From a checkpoint of a small mixture-of-experts model trained on Wikipedia.
Size: 12 layers, width 384.
Experts: 64 GeGLU neurons an expert, a sigmoid router.
Training: a variant of Muon for the experts, 1146M tokens, 9584 steps.
Below are experts of layer 4 (counted from 0) of a mixture-of-experts language model. Rows are named router (the router's row for the expert), gate (a neuron's input weights, with its number), up (a neuron's input weights, with its number) and show model dimensions 192-287. Each number is 200 + 30 x the weight over its row's rms, rounded and kept within 0 to 999.
Before each expert's rows: a language model's description of what the expert responds to; "gets" lists some tokens that make up at least twice as much of what it gets as of all text. This comes from a sample of Wikipedia text that the model never trained on. Tokens count by the router's weight.

# expert 56
Biography occupation words. Occupation and family words in biography openings, like politician, writer, son, educator, attended, plus punctuation and headers in person articles.
gets: " was", " and", "born", " a", " member", " He"
router,190,208,195,207,200,175,196,181,208,173,228,229,213,217,161,295,200,206,224,221,189,203,250,201,170,199,245,183,241,194,207,253,219,170,241,214,175,144,171,191,168,230,213,159,179,252,152,219,209,180,175,157,205,200,232,226,194,216,191,200,178,224,140,198,186,181,196,281,158,183,232,206,190,193,128,184,183,207,146,206,221,195,185,201,177,190,221,170,131,232,186,205,159,243,213,240
gate0,151,207,185,190,167,134,212,163,241,206,136,185,169,191,199,210,218,164,258,184,212,182,202,198,215,156,186,207,124,203,218,150,197,216,224,207,194,188,164,185,156,234,268,218,190,219,160,147,152,231,182,185,206,140,213,189,139,211,141,172,186,220,135,165,262,199,149,190,195,211,234,220,205,211,211,214,168,185,181,228,203,167,187,259,204,214,225,253,168,181,230,192,194,184,247,192
up0,227,173,156,227,234,224,201,223,268,140,225,191,168,248,185,236,170,235,125,226,200,195,189,216,245,196,229,180,215,155,170,231,180,201,149,212,168,206,238,221,229,243,128,198,187,234,243,225,176,157,180,220,188,191,201,250,187,206,209,179,234,202,253,205,174,197,189,141,160,245,194,146,183,245,155,205,199,167,181,185,162,171,239,204,217,202,185,196,144,217,172,213,136,230,170,216
gate1,220,211,204,228,202,193,223,142,191,181,240,186,193,210,190,231,212,179,183,238,209,241,154,225,157,218,250,177,201,229,197,218,183,206,256,208,194,212,190,180,204,210,140,238,199,225,252,220,215,206,242,165,145,205,255,205,224,223,169,170,247,239,220,147,163,239,215,212,221,184,178,211,212,237,153,162,200,210,198,178,154,237,200,242,262,170,182,170,178,193,209,196,198,204,201,204
up1,146,222,231,204,159,211,220,169,236,138,222,177,214,231,201,193,207,208,181,138,217,197,175,173,205,155,231,177,199,219,231,234,220,193,222,244,174,211,193,223,190,235,199,175,166,214,215,171,194,169,208,160,221,182,197,245,241,152,172,182,196,251,206,134,176,232,219,202,256,203,149,194,207,257,187,153,204,196,203,178,183,235,172,169,253,182,232,173,150,241,200,185,217,197,213,174

# expert 42
Dates and units. Month names in dates, as in 18 July 2018, plus unit words like mph, pm, percent, ft, and table numbers.
gets: " January", ",", " August", " July", " June", " October"
router,120,208,251,189,202,198,226,169,284,182,239,175,158,220,157,234,229,173,261,196,208,207,171,195,183,213,236,203,267,226,195,188,181,160,196,276,176,186,218,194,172,197,215,185,229,194,156,235,174,242,158,205,202,200,215,204,196,239,189,168,135,208,190,202,165,157,233,170,174,210,218,199,205,170,197,187,175,196,166,190,242,213,175,167,166,239,178,185,207,206,220,222,201,207,156,178
gate0,180,205,220,242,219,194,215,211,244,215,155,245,192,192,184,249,154,185,185,212,202,171,217,233,210,245,221,202,127,205,198,217,209,212,209,203,148,216,199,187,188,174,170,250,181,186,181,208,124,156,183,204,227,227,207,229,201,163,179,152,239,252,180,214,143,147,263,202,238,180,218,180,164,204,179,181,218,190,159,254,183,217,189,160,213,198,186,254,194,198,215,185,238,174,224,213
up0,211,183,180,139,197,222,158,155,206,211,197,219,228,180,182,215,175,206,188,193,219,140,204,191,187,221,228,263,184,230,175,201,168,187,195,151,174,160,199,205,226,227,215,206,224,206,224,194,203,149,238,213,169,176,153,195,193,176,234,182,214,178,143,208,197,204,268,196,216,224,163,189,150,198,158,208,165,166,205,179,237,202,184,172,144,167,175,164,169,216,251,167,137,212,226,226
gate1,202,218,194,238,147,194,202,167,230,127,175,181,218,205,213,208,212,180,228,208,238,174,162,150,281,222,202,173,198,211,168,151,204,155,225,169,179,214,199,197,186,205,194,243,209,208,218,199,142,210,234,188,243,269,251,156,236,210,190,198,195,199,201,233,267,227,204,152,168,163,204,236,208,186,217,232,191,259,178,179,239,229,248,224,169,256,135,194,192,225,185,212,158,228,181,272
up1,170,188,278,189,238,199,204,191,212,243,195,194,214,198,183,164,197,169,178,204,157,213,177,218,176,221,174,220,215,189,225,194,169,183,211,249,178,196,253,135,198,173,217,218,198,193,213,222,170,214,233,208,159,220,186,208,144,192,192,198,233,204,171,256,187,178,217,240,171,186,252,183,165,155,167,197,216,190,228,235,176,224,174,239,228,191,201,152,166,181,198,217,197,171,198,141

# expert 31
Sports competitions and results. Cup, League, Open, country and club names, plus spaces, pipes and digits in football scores, seasons and tournament tables.
gets: " ", " |", " Cup", "\n", " |\n", " /"
router,168,167,192,163,205,199,204,202,176,187,214,230,159,223,145,216,212,195,235,189,248,198,203,174,227,257,222,223,250,214,217,180,270,133,203,218,164,206,239,209,170,207,284,157,195,276,164,217,154,248,164,203,200,268,221,244,157,265,186,195,173,228,220,247,201,161,197,238,160,215,215,291,149,188,167,172,233,220,209,198,211,228,184,181,213,190,207,221,193,210,201,231,191,242,164,188
gate0,148,184,230,168,211,254,176,221,178,175,188,204,183,264,220,205,259,244,225,137,213,228,196,205,262,159,204,206,127,175,188,233,214,203,201,196,199,210,242,178,202,226,233,192,179,150,152,199,205,141,129,140,229,162,218,212,195,175,198,242,214,208,209,155,172,226,194,249,215,194,198,180,226,197,177,224,196,200,216,164,187,180,183,209,182,194,231,212,167,236,216,173,208,199,200,202
up0,196,187,229,201,189,216,244,166,185,186,215,154,203,218,147,206,144,182,196,201,160,240,162,176,172,140,207,191,175,223,214,197,241,185,200,186,221,168,163,170,189,240,232,203,202,189,198,216,204,174,216,171,242,140,227,137,203,194,202,207,188,256,161,156,204,201,222,200,270,282,228,208,171,270,223,185,160,197,199,198,167,192,220,171,201,199,184,218,242,206,165,264,176,193,202,217
gate1,205,143,172,197,180,223,197,176,195,164,187,258,217,188,159,229,177,200,210,221,209,176,211,208,181,225,190,280,225,187,201,249,228,137,137,188,215,181,187,202,217,219,251,285,161,239,186,168,206,195,170,157,246,191,237,196,190,203,193,197,217,189,240,235,250,155,142,241,173,195,192,233,163,189,177,242,174,242,223,189,213,234,178,181,178,183,229,195,175,191,245,245,188,154,208,239
up1,182,187,239,220,244,167,206,230,180,206,222,146,165,197,216,160,228,219,165,244,151,231,189,187,210,201,195,243,177,217,213,175,175,241,220,205,244,228,161,201,186,183,139,169,235,206,224,214,184,219,276,227,204,211,208,190,210,234,174,204,181,203,176,196,200,245,193,168,220,194,234,144,226,185,191,223,219,185,201,214,143,119,208,258,178,245,156,257,175,173,159,159,151,234,238,181

# expert 8
Space before years. The bare space token right before a number, mostly years after from, in, a month, or a table pipe, like from 1934.
gets: " ", "201", "199", " United", " mid", " February"
router,163,210,234,193,233,170,191,158,226,186,167,177,159,201,189,186,183,223,196,225,191,231,219,145,117,207,222,227,276,256,223,195,196,85,198,221,177,163,210,191,214,230,225,194,211,182,191,235,181,232,183,129,190,228,239,231,245,195,174,211,212,197,158,267,207,168,201,215,207,199,258,243,213,165,146,178,221,230,191,227,185,191,183,182,193,244,211,235,121,214,206,229,158,201,165,240
gate0,178,155,248,214,196,200,223,245,178,177,226,184,221,170,241,193,185,179,220,171,208,192,166,243,248,191,170,144,240,169,172,206,176,227,214,183,246,154,167,180,198,163,208,204,170,232,203,229,153,141,192,224,144,168,199,199,208,197,186,230,195,229,178,173,223,184,223,195,245,230,230,219,227,142,202,167,243,228,200,232,160,171,143,214,191,193,243,185,248,214,174,227,172,232,183,185
up0,221,218,117,217,232,209,219,135,237,206,212,228,113,236,206,206,222,197,197,197,203,180,250,179,194,211,232,235,189,181,201,175,185,145,190,227,170,222,191,171,183,154,167,215,217,173,179,156,221,231,245,215,184,239,177,217,206,183,192,200,186,241,201,243,175,200,177,175,173,210,176,188,175,249,145,230,116,169,211,200,206,180,245,209,184,227,177,200,135,205,204,181,243,207,204,235
gate1,147,162,228,203,198,191,186,184,151,103,242,206,173,170,201,221,256,219,234,216,210,202,262,212,260,184,213,185,231,184,167,216,202,183,202,214,182,220,227,197,179,173,192,180,200,202,188,211,196,185,189,155,165,220,165,172,148,244,181,152,182,244,313,144,213,221,210,183,188,214,236,200,187,185,164,175,204,235,125,173,194,196,210,231,170,252,205,185,196,197,219,234,216,193,225,199
up1,168,219,142,170,163,213,211,162,165,177,207,231,160,235,167,194,154,154,198,163,199,175,203,206,286,165,181,194,189,191,196,233,185,184,214,155,213,181,195,179,154,251,196,153,219,174,240,197,217,191,172,166,214,221,156,164,231,251,189,219,211,197,230,212,191,221,197,181,238,194,224,195,143,153,189,197,146,187,140,120,205,194,229,232,209,236,244,159,225,241,193,183,171,201,234,192

# expert 61
Film and acting credits. Separators, dashes and credit words in film, TV cast lists and award tables, such as Starring, Actress, Cinematography, producer.
gets: "-", ",", "|", " |\n", " (", " –"
router,144,218,208,219,237,204,185,187,187,225,202,173,209,251,200,270,188,199,226,163,237,190,220,186,191,208,216,207,235,219,202,248,186,133,219,224,157,166,236,227,181,233,167,223,190,209,179,208,184,241,147,171,216,220,215,251,192,269,248,196,162,237,138,235,181,202,195,233,216,179,215,229,206,217,226,158,170,214,187,211,210,175,142,172,209,206,165,186,150,237,211,188,185,239,190,206
gate0,221,177,203,170,239,272,168,117,174,223,148,194,273,238,179,177,177,236,186,209,188,196,176,217,195,175,242,194,171,213,181,198,191,148,240,183,156,140,179,208,201,175,182,198,184,187,248,213,196,227,204,227,199,229,162,237,248,192,199,216,205,215,209,252,186,233,235,219,208,177,177,204,174,179,191,211,202,187,214,212,174,174,148,198,176,217,192,207,151,209,185,227,230,215,219,243
up0,229,194,215,148,174,187,201,150,199,191,150,210,187,156,188,168,161,232,188,216,177,227,214,195,186,171,187,232,192,212,244,205,179,236,216,231,194,163,196,202,225,134,227,208,212,205,254,232,218,208,218,163,212,167,214,237,243,210,153,178,221,152,192,208,186,237,250,258,185,211,161,176,190,183,158,155,176,154,189,240,200,169,174,198,186,220,215,183,254,191,210,246,161,168,201,226
gate1,182,168,149,144,174,282,211,164,147,148,198,183,206,266,206,176,195,195,199,241,209,196,270,265,228,186,188,238,208,187,198,187,184,168,172,217,138,165,167,260,172,213,177,207,244,225,143,226,255,187,178,218,249,208,169,184,216,254,237,208,190,135,172,164,201,190,219,204,220,183,193,209,187,218,216,218,233,149,151,164,211,206,240,258,213,176,206,215,209,184,202,195,223,187,247,199
up1,203,178,205,211,202,174,184,265,221,177,161,214,231,226,147,217,225,193,202,142,215,174,199,209,214,200,195,196,175,177,208,207,215,233,228,202,202,226,239,153,229,258,188,169,210,198,266,245,196,226,177,182,180,170,258,100,176,178,208,228,210,276,221,190,153,165,221,234,229,162,226,176,211,171,182,226,159,185,224,199,143,251,166,218,148,177,205,203,171,131,146,201,155,210,169,178

# expert 21
The definite article. The word the or The, mostly after prepositions like of, in, to, at, also capitalized The starting organization names.
gets: " the", " The", "The", "the", "4", " David"
router,209,175,230,198,202,227,217,209,208,206,245,219,199,250,232,252,166,162,249,172,208,207,207,183,169,227,243,222,200,213,213,253,214,186,170,270,199,143,202,203,230,223,193,214,225,247,199,197,150,203,181,203,232,248,204,196,189,196,234,201,180,221,177,214,180,181,223,109,225,233,249,251,212,206,165,228,177,214,182,225,192,228,106,140,174,205,211,197,206,279,127,181,137,229,164,199
gate0,199,154,195,184,208,199,207,252,205,192,187,161,198,233,178,199,175,189,223,190,175,208,196,148,173,244,175,164,233,249,194,228,195,164,202,228,226,196,158,223,248,201,232,167,207,201,187,175,181,237,153,195,209,156,209,225,189,159,222,207,214,176,192,219,208,224,158,165,196,205,217,197,199,202,191,230,207,204,208,199,212,231,221,167,168,185,167,190,205,219,165,176,216,203,230,198
up0,196,242,178,196,232,193,238,259,176,210,179,161,185,248,229,160,182,174,152,239,150,213,202,200,186,136,213,163,202,204,183,203,200,235,196,231,178,187,211,185,179,201,221,207,199,140,180,187,237,232,227,207,218,178,198,250,179,199,161,205,220,227,210,229,101,211,230,191,179,190,214,182,222,182,247,227,174,152,180,150,206,227,161,175,233,208,240,225,226,176,144,135,195,209,241,257
gate1,224,198,204,189,163,175,195,165,182,230,225,162,181,232,239,221,189,211,218,281,179,215,229,179,119,182,211,174,192,185,187,221,214,187,199,204,146,201,243,172,185,212,190,172,236,198,182,199,217,169,211,137,198,218,257,274,196,218,183,193,193,165,256,200,176,207,206,196,239,200,215,166,171,222,170,195,206,194,211,204,211,186,165,206,172,226,234,140,174,190,172,212,219,189,181,169
up1,188,160,189,219,227,206,275,198,170,180,157,222,185,142,215,198,213,209,214,147,166,203,191,206,239,225,179,228,226,183,181,186,188,178,223,208,210,196,199,228,198,177,200,201,143,239,223,160,208,189,184,238,204,171,183,157,199,174,236,151,212,217,124,151,250,220,203,177,153,172,205,202,215,231,206,236,216,174,121,156,171,172,207,167,213,246,161,227,191,183,236,206,203,142,238,209

# expert 62
Digits in tables, coordinates. Digits, decimal points, spaces and pipes inside numeric tables, climate data and geographic coordinates, like 0.6, 37.55361°E, sq mi.
gets: " ", " |", "0", "%", ".", " ("
router,184,219,186,180,194,199,237,190,178,208,209,193,197,217,123,306,167,238,221,209,228,227,243,223,188,225,256,210,253,195,170,211,214,163,178,243,167,192,201,169,155,223,227,186,198,215,184,268,184,247,208,172,217,216,205,230,185,174,202,214,167,190,216,204,265,146,153,232,226,197,222,204,183,173,140,213,206,165,216,223,217,212,189,177,164,216,223,166,137,228,186,180,199,203,123,170
gate0,191,169,188,212,276,245,225,220,215,164,223,182,212,185,202,237,185,187,259,174,201,230,251,182,150,133,241,258,163,163,257,199,203,152,185,221,237,221,187,219,195,221,215,177,205,177,194,223,174,237,178,234,210,148,173,233,227,195,179,224,150,190,211,255,206,229,192,182,164,210,219,204,183,243,248,191,150,251,148,200,189,238,215,192,165,209,250,169,201,209,201,177,221,208,209,237
up0,170,183,186,224,199,174,161,180,173,245,204,233,186,188,201,97,230,197,213,233,230,196,183,160,213,241,138,123,191,209,140,177,125,197,225,199,211,212,146,202,187,143,178,256,178,188,235,133,197,154,207,180,217,230,150,201,194,175,180,167,257,196,214,199,187,167,188,211,235,177,158,216,173,118,124,255,220,182,244,208,229,198,201,203,162,234,188,236,137,198,148,210,187,180,209,187
gate1,304,231,182,215,183,184,230,224,200,202,141,180,205,237,214,200,138,255,201,184,206,191,236,230,201,170,194,190,232,249,283,248,166,270,238,174,225,189,183,198,179,183,221,186,240,215,211,213,186,140,212,207,179,228,151,189,236,199,221,209,238,228,173,196,200,199,233,198,207,236,198,241,170,217,249,188,169,192,208,216,197,203,208,182,253,168,198,135,184,252,200,229,198,254,208,241
up1,182,219,162,149,187,237,180,228,205,152,212,165,135,209,233,190,204,217,208,228,193,173,226,184,172,230,219,219,197,239,219,234,177,201,195,146,170,206,219,197,241,161,179,186,219,223,194,206,169,234,202,150,162,177,208,201,226,228,184,176,203,230,189,222,236,201,206,235,227,195,190,197,214,181,185,208,216,202,208,226,171,224,241,192,192,171,159,164,211,233,195,186,203,197,151,205

# expert 28
List bullets, table pipes. Line-initial hyphen bullets and table pipes starting list items or rows in personnel lists, locations, infobox fields, e.g. - Zakir Hussain.
gets: "-", "|", " -", "The", "=", " •"
router,125,218,215,173,221,182,200,229,209,164,224,209,140,175,199,195,182,218,189,191,223,199,252,164,164,240,237,231,270,214,188,212,190,128,188,223,195,159,219,194,214,203,226,184,178,197,197,272,204,211,119,158,204,215,183,278,178,246,146,220,156,149,164,205,193,193,241,169,221,191,226,214,256,191,204,163,227,203,186,191,230,196,138,175,186,247,187,187,187,199,189,219,198,239,188,205
gate0,161,192,180,202,248,166,230,180,197,198,139,234,226,131,192,183,195,185,199,195,211,214,216,147,120,248,204,140,200,255,193,194,211,147,181,177,171,189,193,171,224,187,183,203,182,175,185,243,191,223,145,210,225,240,208,142,250,160,210,209,205,177,151,172,176,156,188,131,212,257,185,263,237,181,195,208,191,205,193,205,192,197,142,186,192,187,177,210,225,191,182,211,165,179,180,193
up0,187,195,252,167,205,228,172,212,178,198,240,200,188,247,229,198,163,218,221,212,200,176,196,270,224,154,199,261,212,131,217,200,201,214,220,215,205,199,186,211,184,193,208,210,201,250,192,160,181,190,207,192,184,154,192,205,143,216,223,197,211,200,223,248,183,259,221,209,178,147,222,133,161,205,221,216,255,179,190,198,231,164,255,191,219,239,231,235,190,217,189,189,261,233,258,194
gate1,191,204,165,237,174,190,203,163,231,191,202,174,198,182,230,166,187,204,196,198,169,193,192,189,232,147,218,221,222,153,234,198,190,169,219,226,189,168,184,179,182,219,252,238,210,158,173,224,213,214,187,235,196,222,244,184,234,214,226,234,185,194,222,251,148,216,227,195,177,191,194,210,216,183,216,156,188,191,192,221,121,253,190,204,210,215,182,246,185,145,282,234,156,188,213,202
up1,206,170,237,222,222,243,198,190,202,172,239,232,194,170,163,192,178,208,242,247,236,251,172,178,193,211,186,254,165,210,157,270,251,215,190,142,216,196,207,193,210,189,205,233,177,168,190,207,167,245,188,209,160,220,143,225,227,177,188,209,196,173,195,224,129,152,207,246,183,213,173,189,181,257,178,253,225,191,191,214,202,213,214,174,169,208,181,195,202,187,198,167,212,172,208,271

# expert 37
With and clause connectors. The preposition with, also alongside, without, while, but and semicolons, linking accompanying items, awards or clauses.
gets: " with", ";", " a", ");", " and", " while"
router,191,163,197,200,205,197,230,147,231,217,177,166,185,219,156,233,180,183,258,229,162,164,213,159,162,228,192,199,237,211,204,248,217,213,182,182,205,176,237,144,196,243,269,187,179,216,170,299,159,241,213,176,215,218,215,258,176,246,247,206,177,189,204,245,222,181,219,218,180,202,237,211,177,180,224,175,171,196,190,231,227,217,169,206,168,211,175,189,197,234,238,232,208,237,141,206
gate0,166,177,143,169,191,219,177,182,251,245,192,215,195,188,169,217,200,191,227,226,132,174,228,219,205,162,213,196,194,169,208,242,203,212,174,191,232,204,149,143,171,200,207,210,184,255,152,180,189,173,182,183,245,228,218,186,190,181,159,200,189,213,154,241,164,232,196,261,240,243,243,211,197,183,218,174,179,184,208,186,229,184,168,217,202,183,217,213,146,211,143,225,186,186,220,206
up0,224,192,259,232,180,181,188,217,174,162,216,188,197,190,253,214,208,211,143,222,206,234,220,194,218,211,194,189,178,207,198,176,176,209,152,230,161,253,293,190,230,191,163,180,256,177,203,243,139,246,212,205,187,206,233,227,208,169,197,232,254,240,256,192,196,188,195,208,212,179,145,165,172,212,199,222,243,215,239,206,174,167,221,192,204,203,169,194,227,193,178,170,205,278,165,189
gate1,149,225,187,229,179,222,169,256,230,130,280,177,218,237,251,175,214,207,218,161,199,220,205,227,242,231,221,256,265,209,190,228,180,244,225,213,206,223,231,220,197,228,185,147,182,160,200,193,199,211,212,186,173,160,193,212,171,179,190,211,120,198,188,243,239,202,198,174,152,235,196,175,218,223,146,179,151,184,187,148,214,205,188,116,175,249,180,162,210,195,183,233,194,179,173,227
up1,245,203,190,200,210,139,263,139,203,274,142,221,153,148,178,159,220,169,175,231,212,223,174,181,184,173,212,153,132,175,186,193,187,220,178,225,207,153,159,192,190,166,197,228,208,183,191,204,206,236,214,214,169,220,235,164,251,165,236,174,210,216,225,183,134,164,288,251,214,196,209,222,196,201,229,192,234,224,228,199,165,211,250,227,183,164,218,208,198,210,222,198,204,251,159,153

# expert 43
Locative prepositions. Prepositions of place and time after verbs like died, located, held, born, such as in, at, on, during, along.
gets: " in", " on", " at", " for", " of", " during"
router,167,217,266,198,210,177,222,184,224,207,200,184,166,191,204,252,194,179,264,222,188,193,207,176,196,225,215,184,284,230,177,213,210,196,179,202,183,154,197,157,197,212,218,206,206,244,164,228,209,213,267,177,255,251,257,194,159,246,206,203,172,206,166,221,208,171,183,243,191,220,232,211,186,183,213,199,157,135,190,233,216,201,170,185,170,196,176,213,90,188,189,258,184,201,165,189
gate0,204,256,242,199,217,185,217,177,241,201,162,204,154,178,193,206,198,212,199,186,261,224,215,228,222,150,157,180,170,233,150,166,205,153,210,244,213,206,198,223,180,168,175,212,148,183,180,197,215,185,172,153,220,199,192,250,169,206,225,148,237,255,165,191,215,206,221,235,163,199,175,218,164,266,188,178,197,224,160,226,207,205,220,207,227,192,176,159,178,199,165,185,167,219,158,212
up0,256,251,253,143,209,283,241,142,211,250,156,216,203,189,177,212,155,212,203,237,220,157,208,139,204,142,179,236,132,204,174,202,211,171,223,230,196,219,216,176,185,182,209,224,189,241,225,199,238,221,205,169,198,231,218,221,211,174,202,192,224,226,224,167,174,221,246,182,165,154,218,217,201,203,211,211,185,206,249,197,258,227,180,260,252,200,180,192,177,176,221,192,234,158,215,215
gate1,260,156,250,177,174,215,200,250,196,182,241,196,199,221,152,204,184,212,176,240,196,213,192,149,212,170,204,189,199,201,262,151,241,191,223,255,222,240,160,135,190,190,211,152,170,215,196,250,195,187,168,178,234,199,236,200,173,206,171,170,214,211,211,239,229,226,216,195,202,259,231,176,192,240,222,192,216,183,164,187,177,242,229,180,186,262,195,226,208,176,206,212,256,234,156,228
up1,226,193,221,192,233,174,194,173,265,259,199,164,208,198,194,146,255,138,175,136,160,163,168,221,206,202,159,196,176,216,178,200,225,248,183,226,135,267,198,225,152,215,223,276,221,213,216,223,205,226,214,204,228,191,139,174,219,220,191,216,200,216,197,222,190,180,199,187,211,221,217,207,225,127,162,191,206,165,287,235,123,210,165,208,251,149,177,186,209,229,211,240,181,179,163,179

# expert 55
Definite article and that. The word the, and that or this as determiners, usually after a preposition, as in of the, later that year.
gets: " the", " that", " The", "The", " this", "the"
router,223,183,204,171,188,195,207,192,192,222,202,207,200,264,176,275,202,194,196,212,221,219,211,156,205,260,233,215,225,219,233,230,197,159,178,229,188,152,211,191,211,175,266,224,207,210,203,236,153,190,125,220,214,242,250,242,167,217,193,226,147,199,153,176,199,224,234,153,206,159,253,249,199,139,138,198,185,223,200,239,216,210,120,150,202,193,221,175,213,263,202,171,187,219,170,199
gate0,188,237,206,197,244,187,186,211,195,255,130,193,202,161,233,172,221,151,223,218,228,172,242,200,151,175,239,189,214,200,203,216,200,172,180,185,213,201,198,216,189,246,205,239,176,205,161,212,169,212,186,216,164,218,225,206,259,223,255,209,159,217,238,199,175,158,230,209,174,273,227,256,195,228,176,175,204,216,187,213,173,235,240,205,154,215,177,204,193,167,219,236,201,169,211,140
up0,222,204,234,213,168,174,141,205,219,187,208,214,221,202,170,150,183,198,157,224,195,202,251,174,179,157,212,204,220,136,192,167,189,194,202,194,207,175,213,177,175,233,218,201,197,222,215,183,179,213,192,191,169,165,190,205,167,191,202,180,248,213,178,213,160,197,205,194,176,185,185,208,153,227,161,172,170,237,205,116,232,227,208,187,154,99,162,198,239,204,231,215,190,208,260,170
gate1,211,216,177,195,199,196,261,143,175,206,197,221,210,140,191,230,209,219,233,223,217,222,235,178,191,183,204,220,197,158,245,265,196,193,157,172,187,182,196,205,228,180,163,180,205,179,205,212,206,246,205,197,167,205,235,196,170,214,226,200,201,226,232,203,186,144,281,244,204,171,217,204,213,203,149,170,152,210,140,173,193,234,172,179,223,204,216,190,207,206,142,163,230,197,186,257
up1,194,167,239,195,211,230,140,181,196,197,195,228,194,235,133,200,245,201,200,194,212,227,159,208,244,172,198,187,182,181,200,297,229,226,171,186,175,235,254,162,199,211,162,131,166,199,220,181,187,197,184,270,197,220,131,178,205,188,224,143,228,186,205,221,205,267,200,245,199,240,177,172,158,208,166,167,208,172,245,188,226,240,248,223,164,204,219,192,177,220,160,186,246,256,201,252

# expert 46
Digits in scores, tables. Numerals, mostly 1–21, in table cells, sports scores like 6–2 or 3–0, and measurements and money figures.
gets: "1", "2", "3", "0", "4", "6"
router,138,182,239,180,210,190,204,240,266,211,219,184,192,220,147,213,193,142,268,168,196,187,186,171,194,248,208,207,218,208,206,195,202,110,202,215,215,178,197,192,197,206,186,181,153,201,187,239,158,238,147,190,183,239,244,229,189,243,195,196,137,215,163,169,198,174,197,229,191,237,186,188,204,188,200,170,176,205,215,201,195,230,133,173,189,238,175,215,202,239,240,221,162,204,200,213
gate0,149,175,240,185,187,157,209,173,196,200,203,167,201,232,163,200,224,161,232,159,211,163,171,177,185,183,187,165,255,216,214,216,227,174,194,173,220,223,179,190,237,166,211,177,169,183,192,152,220,229,124,155,194,254,150,201,232,174,189,156,198,215,219,154,195,217,231,194,192,204,188,166,173,229,229,182,184,160,271,201,170,193,190,229,197,234,179,186,207,202,199,193,198,153,243,229
up0,176,211,160,265,209,180,186,154,204,205,188,157,212,204,169,146,206,143,166,186,198,162,175,162,197,134,236,185,214,210,183,221,200,189,158,185,208,162,190,218,245,201,257,224,206,175,191,174,223,225,168,168,257,256,215,208,241,306,187,219,223,175,178,205,206,221,213,237,219,243,205,175,204,224,195,197,239,152,196,235,215,218,205,172,244,162,181,250,209,206,191,230,167,178,158,170
gate1,173,202,203,216,202,240,166,185,224,230,220,179,216,231,216,286,202,150,205,192,168,191,210,159,181,207,219,190,234,182,222,214,199,183,195,235,165,182,242,209,206,272,243,222,203,214,192,267,240,195,226,218,169,185,214,225,217,204,199,190,180,187,165,226,181,229,213,206,207,232,201,195,190,187,207,193,180,205,223,188,197,180,216,165,139,238,156,189,202,211,220,165,167,149,249,200
up1,182,225,208,246,192,213,186,167,230,195,226,162,198,222,237,241,208,140,202,166,222,160,192,163,173,237,173,195,206,208,185,207,198,167,211,197,172,214,217,223,236,227,267,207,203,211,188,231,201,191,196,239,237,173,227,224,192,205,192,198,207,191,197,242,155,246,237,207,190,252,151,204,208,183,224,194,208,192,222,191,219,185,199,166,137,218,157,175,224,230,272,189,170,217,231,203

# expert 26
Of and determiners. The preposition of after a head noun (oath of, Glossary of, Party of), plus quantifiers and relatives like all, various, many, who.
gets: " of", " the", " a", " all", " his", " on"
router,177,202,266,190,170,163,218,209,176,201,175,207,201,249,154,234,213,258,177,217,232,186,234,181,197,211,256,182,210,234,186,196,208,176,165,215,174,172,237,164,213,203,196,181,201,174,209,282,176,198,202,196,137,228,238,248,187,207,172,221,166,192,204,216,171,186,211,234,172,185,203,201,237,194,157,156,195,204,207,204,215,219,195,211,173,223,215,169,123,178,180,197,171,198,167,214
gate0,177,159,201,184,196,223,235,198,246,224,179,219,211,223,180,240,158,197,214,157,222,194,194,249,176,261,264,198,243,202,154,178,193,227,194,217,201,185,218,162,250,234,162,141,166,184,236,223,218,217,200,202,229,196,191,161,143,213,176,190,204,206,174,183,165,206,169,242,252,208,244,178,247,187,225,188,195,200,116,193,184,285,184,182,249,262,227,231,228,218,215,179,132,178,140,208
up0,183,210,181,259,124,191,161,201,172,144,225,162,207,195,229,226,209,175,211,225,176,270,222,121,271,173,131,179,227,234,195,219,216,171,209,182,235,212,226,189,237,192,237,254,240,207,159,161,191,197,211,223,186,196,201,223,252,216,244,173,213,179,173,260,283,192,222,132,156,218,177,199,180,224,180,206,198,181,205,232,176,203,165,209,183,172,183,192,160,187,215,222,234,172,244,198
gate1,194,231,202,170,221,188,193,201,160,173,246,176,148,148,253,144,199,227,212,177,207,200,217,259,214,188,191,141,215,161,228,124,178,180,231,251,202,152,168,264,181,161,189,204,209,205,155,190,153,231,218,185,204,226,252,160,168,236,217,173,180,186,222,202,193,196,190,190,187,210,188,268,209,178,222,258,171,174,186,198,195,213,220,209,180,223,222,220,222,210,200,243,217,184,208,194
up1,185,190,184,164,214,214,214,226,211,255,194,243,204,226,164,295,235,194,192,218,235,213,179,200,180,202,195,200,238,231,144,201,164,209,215,125,204,161,167,199,194,196,252,209,199,186,268,217,188,214,205,219,184,151,179,222,247,206,170,183,239,175,206,209,263,219,226,172,240,217,201,162,163,193,190,168,194,189,219,245,205,170,184,223,202,178,166,182,213,196,224,184,209,183,181,204